python train.py --routed_scale=1.0 --vocab_size=8192 --positions="rope" --attn_scale=0.177 --init_std_qkv=0.0306 --beta2=0.98 --seq_len=1024
Below are experts of layer 4 (counted from 0) of a mixture-of-experts language model. Rows are named router (the router's row for the expert), gate (a neuron's input weights, with its number), up (a neuron's input weights, with its number) and show model dimensions 0-191. Each number is 128 + 24 x the weight over its row's rms, rounded and kept within 0 to 255. Numbers have three digits each.
Before each expert's rows: a language model's description of what the expert responds to; "mostly gets" lists some tokens that are sent to it at least half of the time. This comes from a sample of Wikipedia text that the model never trained on.

# expert 12
Description: Word endings, plurals. Suffix pieces closing a word, especially plural s, es, ers, ion, ments, and some nouns and pronouns like people, them.
mostly gets: "ers", "ion", "ts", " people", " him", "ons"
router:130120129117103139165064104121122141100121131123116172157100197138165161099122095110106093112158128127100120120142088141087128151151122113153125120160163143132154152130084132101142159124139169097180087149155133097146144133114111128141131111109077104116104144126111119116127135135134096115161136166158139122148134113156099147079117154110127111128119113114088128090086134164171187135113124092138139099153155121167120118123140126135136165095107087134161113124109107088132078127119121129152153100131117105114088139142142144120135176175101147106158173124122112105125111110134118124
gate1:153112152133080166111130142125142116083134118093117125162132102133129196145095129133152105124083151116166133136109115136132142129130147132102147131069126109102133171178134131134169107161101107145141175156177133105132142120124126129156138121102097100141095112116128115128107086144098105106179116125140111156143093127140152189123145131125145170148129132132131136108103118153168138141095140108112162136135143123089161108125148147145159139074188115114129073118107090128134117110135098132129107167164118137107118134117163120143126181122097132087090158148092111104114137151140128107
up1:099138148108153180095122087115141123139114140167148203147103172139113124123118142159143113171172151117136167123118118109111099101128088136127071119134179108141110127084108127116109126090174118113161097122148141142187087152134144095150117161173135096136152129111109142148132149174141131088147111111141125105126139111118165153104108166140119134137095076113171141093121140148142140101096164186154132145114120102136163099117105130130139138111154145140130139119108121118128137120122154139152150155114132112147127139098146125127157153089069120090162137153134104123133121146134137116

# expert 11
Description: Single capital letters. Lone capital-letter pieces starting or inside names, acronyms and abbreviations, such as Post-G-azette, GM-T, E-U, K-ōrakuen.
mostly gets: "P", "A", "C", "B", "N", "H"
router:163181120134154131178124105091148133153133138142127117125104109124075094193135152156091102155122119140071111171151124139172138129145125133101081124146138099110112146115092116159111121136150137107136149126165084148169115151118143076128109132097109119104141138147072130123123133135138125155141126131144113113132152137119157120112124172135118137173172146132089173152070118126080108097140123127144083105091131118109126132106163093109126113140176112099102126116106157097115099118131090150112107149123136165109128110118124108119142121142121140105152085131132133093138126188108156129
gate0:097093132146124148138115126132123130146092153129128135131113092123144142132087122112106129141100112108109128120107125152158126125124178124127172135105125141110093132125197111110116163096138126134108107076120133148111126148134132118147123138155136070108103119148129098147157160181162070109105152167092091186116147140150105144108065111136118137117128152143142098075134121125098156114124148094139135132117177130079163143107164103125138177110075170122135149115140136128137103062104164119126128115149137138128105106126133147166136134157117153173104154094121156147111116119134113148
up0:141142069124110117143160154103136129113131109106086121132125149107123100119143130128162108141151152141152149144161158082142128144185150142123116153178114118140134127100140065093125164114156131183098163126177119137151146122165131127106184119123088127111128147105136146133139117118166135106082091116104115181100134149096149117132112136132128138131078165137138117135114136112126119129137149116123095146151117151125112109126131119133169129098123141124144145131065116160149142166139157139076140130133149138115133169133119178128182153109117170167121111108145115174132137118067137165

# expert 22
Description: Copula verbs, sports nouns. The verbs was, is, were, are after a subject, plus quote marks and words like first, season, team, year.
mostly gets: " was", " is", " are", " were", " first", " team"
router:112130145118099138163137105095126124152159141135091165140112144132138129125100121136152131105152161115101155105117101141120124120083106116105124139143158109180159105130123098140107099122108132128143136144088144088141076139120141181139150134150135129142148159102120131089125109070108104094128124103120176126170100140144122153134164124129192068126097103125119130140109157145109074121107134151132126131115150133106082165141113137133148202117104171105177144129152133148142131161133082119158111152169085095139122138131107092147127165151122120105128127150164138142075132139136130115
gate1:108121110125099136123140101143106095102122109162131119126111161157129105104130137103128146100109122183146123076127121119142126143116172153140131097125157152112139160125153154135178110135115151085149161128132094138135118144167110097108139103124154111051086156097138166074129108152099128111115137174117121179119135136159075096150111101129169091137154121169107114135138140125111141124141139103145123141142100141114128147131166136132130131126114146130145083120120136157148109134140125151147105172125131116118145146141116110139108113174129109157149103114188043123107100140189136122
up1:144146121131163098098098124117134144144128128127152143096154100120154097102127114156118111138102134147143117140147134088172128138131125102140157098107151107150111125173126128096104090114173159144151098115110104101081146099129104183139121111145092143125172099141162090150129143163088136167144141088106113130123177099146142160126167139145111114121098116088157145147181104101098128118106155123072158122118178137130144125149088100104117141104109140099124105134141155149157116089138077108130119076122099142111123125172141133125089124118116091155108116121098124164139156130098116107

# expert 13
Description: Name-ending letters. Final letters or syllables of names and foreign words, often before a comma or bracket, like Johan-na, Priyam-va-da, Berteme-s.
mostly gets: "k", "a", "da", "ka", "ya", "é"
router:118133132151121131094125129119142139108136112147148121148112148138132147155123152152122125128147138118166129137079185151150123065119125070154132121134134062127105131118108170135089148090120132163105140135162153156120136104134124134111112180143103088105118160088095124084130130139125139127107149129160127129110149101123146155119107187119137108107134154129093159098111136175133152113097110147138121116173113151113148151107104145108152097128121081116100095106134112162154155095140131130131094155141176088072116156124107164076097107156136166106124092121135112107115170115126126154
gate2:113091121175101155119138150096120143115130108129151170126114143126121133167101145114129135133112125147085130128133135165144164117125141151147163122155112120103131128109125126118109126125137107134176164135107090141102114122132128151130152127107134140114120127092139116158161106086158156161153134145110099176149161146123189140168136167133110124168147169082115097115123123155115074156159177130142141117127200130121149171148137128132122092138149113124162108148114164093137034147126142129135152093153161108166151140112119123146137122121123129158155152095127114103098168116103155113
up2:113149140143173141118069173110121146142157101158151102138135166141052114088083158096089129099117100117094134109162117094111116124109144130119106120095113139143100120139121134122101133138115174119100153135128107128113141129127165054116128110131127135130089070090150112115101115156128126133146139117127172165129104102116096121114118126126113112098101162130127159160117161123116143153136133167123134151139146157089102141152145087137096140127090136115103107093120143176126150144110080112098124159129108109103122121121175181096163123151159112149131098107133145134130116153120109152

# expert 29
Description: Adverbs and modal words. Adverb endings -ly, and function words like also, not, be, to, could, would, only, usually inside verb phrases.
mostly gets: " also", " not", " be", "ni", " co", " only"
router:129152084136120164114093150124094136137111152156099141121108116129115128099157119125139182148103170136117152124138112104102098100111130135156126093110123120185088131137104095119132155129108136123095150090101109116167117115188146138170167146111130167144130139126152122104140121136090107096136137098152097115142138132153131145135156103128124088140144088150112106152164136139160117154144160116176122135145113142116107146162074160166131118186123121070128130105107101129139123127144071156111116082132114095108124101153129093148152168178168141113097095147127125115108100138123116115
gate1:102103121082120109145155153122139172120121112095156158126168165131121106138139148092125120134182165156160137153093170072138143162155137103118123153135138131151093149123127079109130148137117134186135080133148123137138143105125130104092140104105126113151200100101085154101107095143115103130097138140083136111128114124140103094117130137118170126138123127102146159138117111118133121104110111133137150154115139136109120075155111173149088177131176140135140113111128086157154142135106076110130105102149127096114149135135155090101105115151119134121172166099136107103135152108120141132
up1:144171119154124140138067137151109108146124095143086085132113177123157105117099094128100131097101089099142106110143126172122114122139137111099150116127108157138145090153099143186077115155150104084159148116088125092131137129108126149154112108112141166096095149130093125127163123105144147130131146119153103154138108165140147129161111067135148118122129131119121120134098133144156118128170126180148089077157138144117134153150125120074134143191130147134121095123098147134118123127178140131101142136135158130145117150138142135108088109108108128173131123146111166141167115115162121147

# expert 9
Description: Table cell separators. Pipe and semicolon separators after numbers in statistics tables and score rows, plus Latin-like mid-word pieces such as si, ti, pt.
mostly gets: "si", "pt", "ici", "asi", "enti", "imi"
router:137116150111135123106131140110103129082101122117124140124137093126124100107183121129085135119155124139155135092112150146131063139089117136152150171143095112133116148119080116128142114152149123117145142155119145135122132140096117103129144116128155151153075138161112143121089122149142103098120118150114090173152116132130151109135131116125068132120134144155156164186124108154121102149184120149109177161129156129172126102094129093113118111124078153122171078176136140092137141123136103136142129097164133115141082125143140128141092122138123095091108143133182157158138077159141151128
gate1:153122155101122110162089124108142139143129117153134091135133122141136133123156095088104140112099132127111106135140115144129107106107101129123146122135112119099113147121129126117053124147159105125162118150093134149102137162123101113145131104123099154106121089145103122147128153099154089125143135167104148079190146122163129139142135143159087181139126122159144136117107139113121096120153127119123143147149114142138143176142123158161119152149090106133129098136173123146144109119051088108144188111177140165140135128163157064104135128089120165159127123123149118109070148158104117124
up1:117135111115085123096133142138123110173141141133181158096165128148102106120111118141103172101096120133167147117108138114190110150179124108111108172083096180156113087129122129116137121125157119148154129158137087151098123107105081132134110130112154135173174136078140127126158105117138140126107112123127116183136155149120105106143133148092136127124109135155106114112142140109166148118122104168171105170158173119147153115135101098100101164160119080102114120106137121145123144144155115159107109145111138122121141151128143116138127092087136119096124103173112126157120153133170165133

# expert 25
Description: Paragraph breaks, infobox endings. Double line breaks ending infobox fields or sections, slashes in stat lists, word-final r or y, and words like city, village, family.
mostly gets: "mo", " State", " family", "r", "bo", " Se"
router:105126102174141122119137126158118129129086126115139125157084080099109100140122134114140099079122121172151101118166144092078140152152158133142118099117154115111111163126143152120091117174123128136124109141102126108143133140102149147120133111156126129147164126142121148110151160130096136179101154093129083117116078161151164121138168079137144126135134124119128127109132118113089134113112170090125100113157098159124121177144112105124134127136135138096157108146156171126134122117097133150149134185112123062162140170103071159097105109076118115113114105121113139161127117120127156159
gate0:106196160141137157163129139096127089114121159087067157132102119113123117115130125105155166161093142119120108106123094121127165131134134105111111100084154160098134134148147116138098112137178121124133088139093144139153158135159129124121115135146138152133120177138117097097100121108115114175140097172149095106116139119151145105114094147100105141120105137108181103131139151119118121153100105140080153135109136150158170120103122142097111124155135082178153100117127117143099134092080113140149116097117148125095133183118128142102125122110135145119120128187115076141166144137121123134
up0:165134137130089162142129133150108155138135117149116147110140155127160097159135090173102107123156187100125141096147136135133120108136177104137126114113107125138138102144100159151121149139175127107107111118097128115126179159110140134092145082093139151127113142108090156130106137145102100116091114113116146113127131150120143129129131103096108111103112136165119160116131089115124127078109130132107115120112137116144086147137185114134151130202128132116127086086114060173141132127086123127133094139175154108170103149154128087125115162137148126126113124139112102108158134157064098143

# expert 28
Description: Word-initial stems, and. Beginnings of words before a suffix, such as un-, an, Theod-, Music, bird-s, plus the conjunction and and apostrophes.
mostly gets: " an", " un", " en", " Film", " music", " ad"
router:095088103139123130104094141122135094128140120108127140116117133127140103135174146177172132107111145098116118098145125171178100109126115090160138134153105194108132117160125100134150143158134114147157129100115139145123147127131136136091109143098157145085135159113125147138145107123155126168159132148120092125130092132104081096129145105124118136093086171082169092156132126093103089135140164102107117130085135140153079161126155124122095113118107117084133167151146158126112060129133153162097134148132126131157102089174129121091101148121125107137117081114134130123121106105135150124
gate1:106105157146131175109124119162132109132116090150138125161135119126145140163095107138137145146108143128192099117121134121109095150112108123126127099149119163082105139155104175142155114153132169127127147146160175131100112147120120108097103114139134128089126082089136149096118087144145141152139119136128116112148131092174097113184136140152185129101114148148126122157120150178072123093162155132144123094144175131156112111144159130164127148094137138150110161076150112107110153135184168129168149111124130095131105158118105121161123115145134153100121124152116141136137110150120105088
up1:141140086082127165181137139173151127113119117112085133161131150155136136168130106129130122127139117132175112154107124121099121097168115100117088103107168172085134144111140150086125140148170140135145139133110138157099087150103137105163142125146146145124146118095120106098163117094168094119123149135150121128177122132081113122139139090135153153109129164143111120135129128126116085146129160144104105069149150128153137137157116104115151101169105121105136133139133106154117079120158109111150129148089127163109127111145186110138066093124122106090151121126080119098147107139105096120

# expert 5
Description: Definite article the. The word the, often after prepositions like of, in, to, from, plus sentence-initial The and This.
mostly gets: " the", " The", "The", " This", " Ad", " Ver"
router:112121115119098095152126126158121094116152151127137128128137113101105168193157148109080137066107141100121116134131136090116151149160161150114086180153138130107142118107154114093156148108118130158144104156119105174132143129099135090133162092098126117160099147120138072129109154134139144098133110110104154080106131142080156120111128114137122123151118142114129098120160155098115157150126118133140100060159144153112107104165109140161133143160127099120153148116129149111099143113144175158128130112146120134141128111104125152166099090123153158116157102131100108143103094131105063141
gate0:134150112142142177164121166092133101127156107144168154135144122125101124159144144117121103117145165063165154142111155153142148130129124115135137138095138115102160138125145151129105142155155117119149113132080115176134132183137151154127137082158110128175169112113110105115120141144134159180110147109119139130162113140123170125104119165162147116191133119087132129154135143163095145107149081142132120121150125159159178130132158093131139118135126109152144095100162118105066127097140111129115099141149135158109152148105145125082154112110150099099178108154134155104117127122148106136
up0:115112131118154113160136104139121133155155134133123146107109110145114157134151113174124134077106125096118126144122110147132090154123105118132126103136132125099133187153147151176152158137135108050146127149117100135166113149127139112141118108132120136148112119104102136104132124165125179157126144137138144166175094147148084136108090122111107108139098173129095147081156166145124157132102088129098130139111106125148130154136122118108145136116116152105098106140127142139112091090139148151095138208154112102127112088093119166152149136095117133065130079160144169120104138091141126137

# expert 20
Description: Mid-word name pieces. Middle pieces of proper names and longer words, such as Haw-th-orn, Ven-et-ian, Pa-ge, sandpa-per, plus Total and ft.
mostly gets: "th", "pa", " Total", "per", "et", "ke"
router:158111124124146136100113133095172140116102088114140105125104145126139113116131166163141158131112110147100125189126125140132153156098122153163121095122150151130177080144127145114110144129136130152149107107127151137113146141094125168153129135107172131123132122101135106151148125085138156131084114142131110158131124109154110144108071098129140098088167107156124134198107166145171152156136122135124109120087119128134141122178136167133113120156133126127121137161157141114106086119110174136084093117107135126152147090089095155126143131150097136120152151165166137131187166104098085138
gate1:142094132131147134127134109109147148142134110175167163109129145122115123165123116127158120112078140104160144145084115112162154111104124135143168135100125177099134166115127127130141114170119138114096119099171128139142137143134139160124165148106158164149117105123140142163158149150169066094090105072106103109103101111116132062120142118166095095102117180140108139141140128170137159125151116121114131099080116129144117126135152149139085161151151102129137116158086142157110144112146155123153128113080150160093153114065129143142093146112131149112130133156111136144130166130137134125
up1:166140136108167086131151100155121156131131104167132125144129142131136082130100132138106150132178115166103095150131105119191106130138099165145094128145092144152145117116147124176103124092078111146100121091152113131131099118147150155123098077122104145163122137127129142108140135132133098164099122105084119109124106132128137122158070127104126130150111084113122111115139107149123092180132124094143134120132116119086130089120122103159155138166113117135119125109149116173126115167155120131117202127119116113130100106169147111152096087123090117124130159135103133123095146160134110191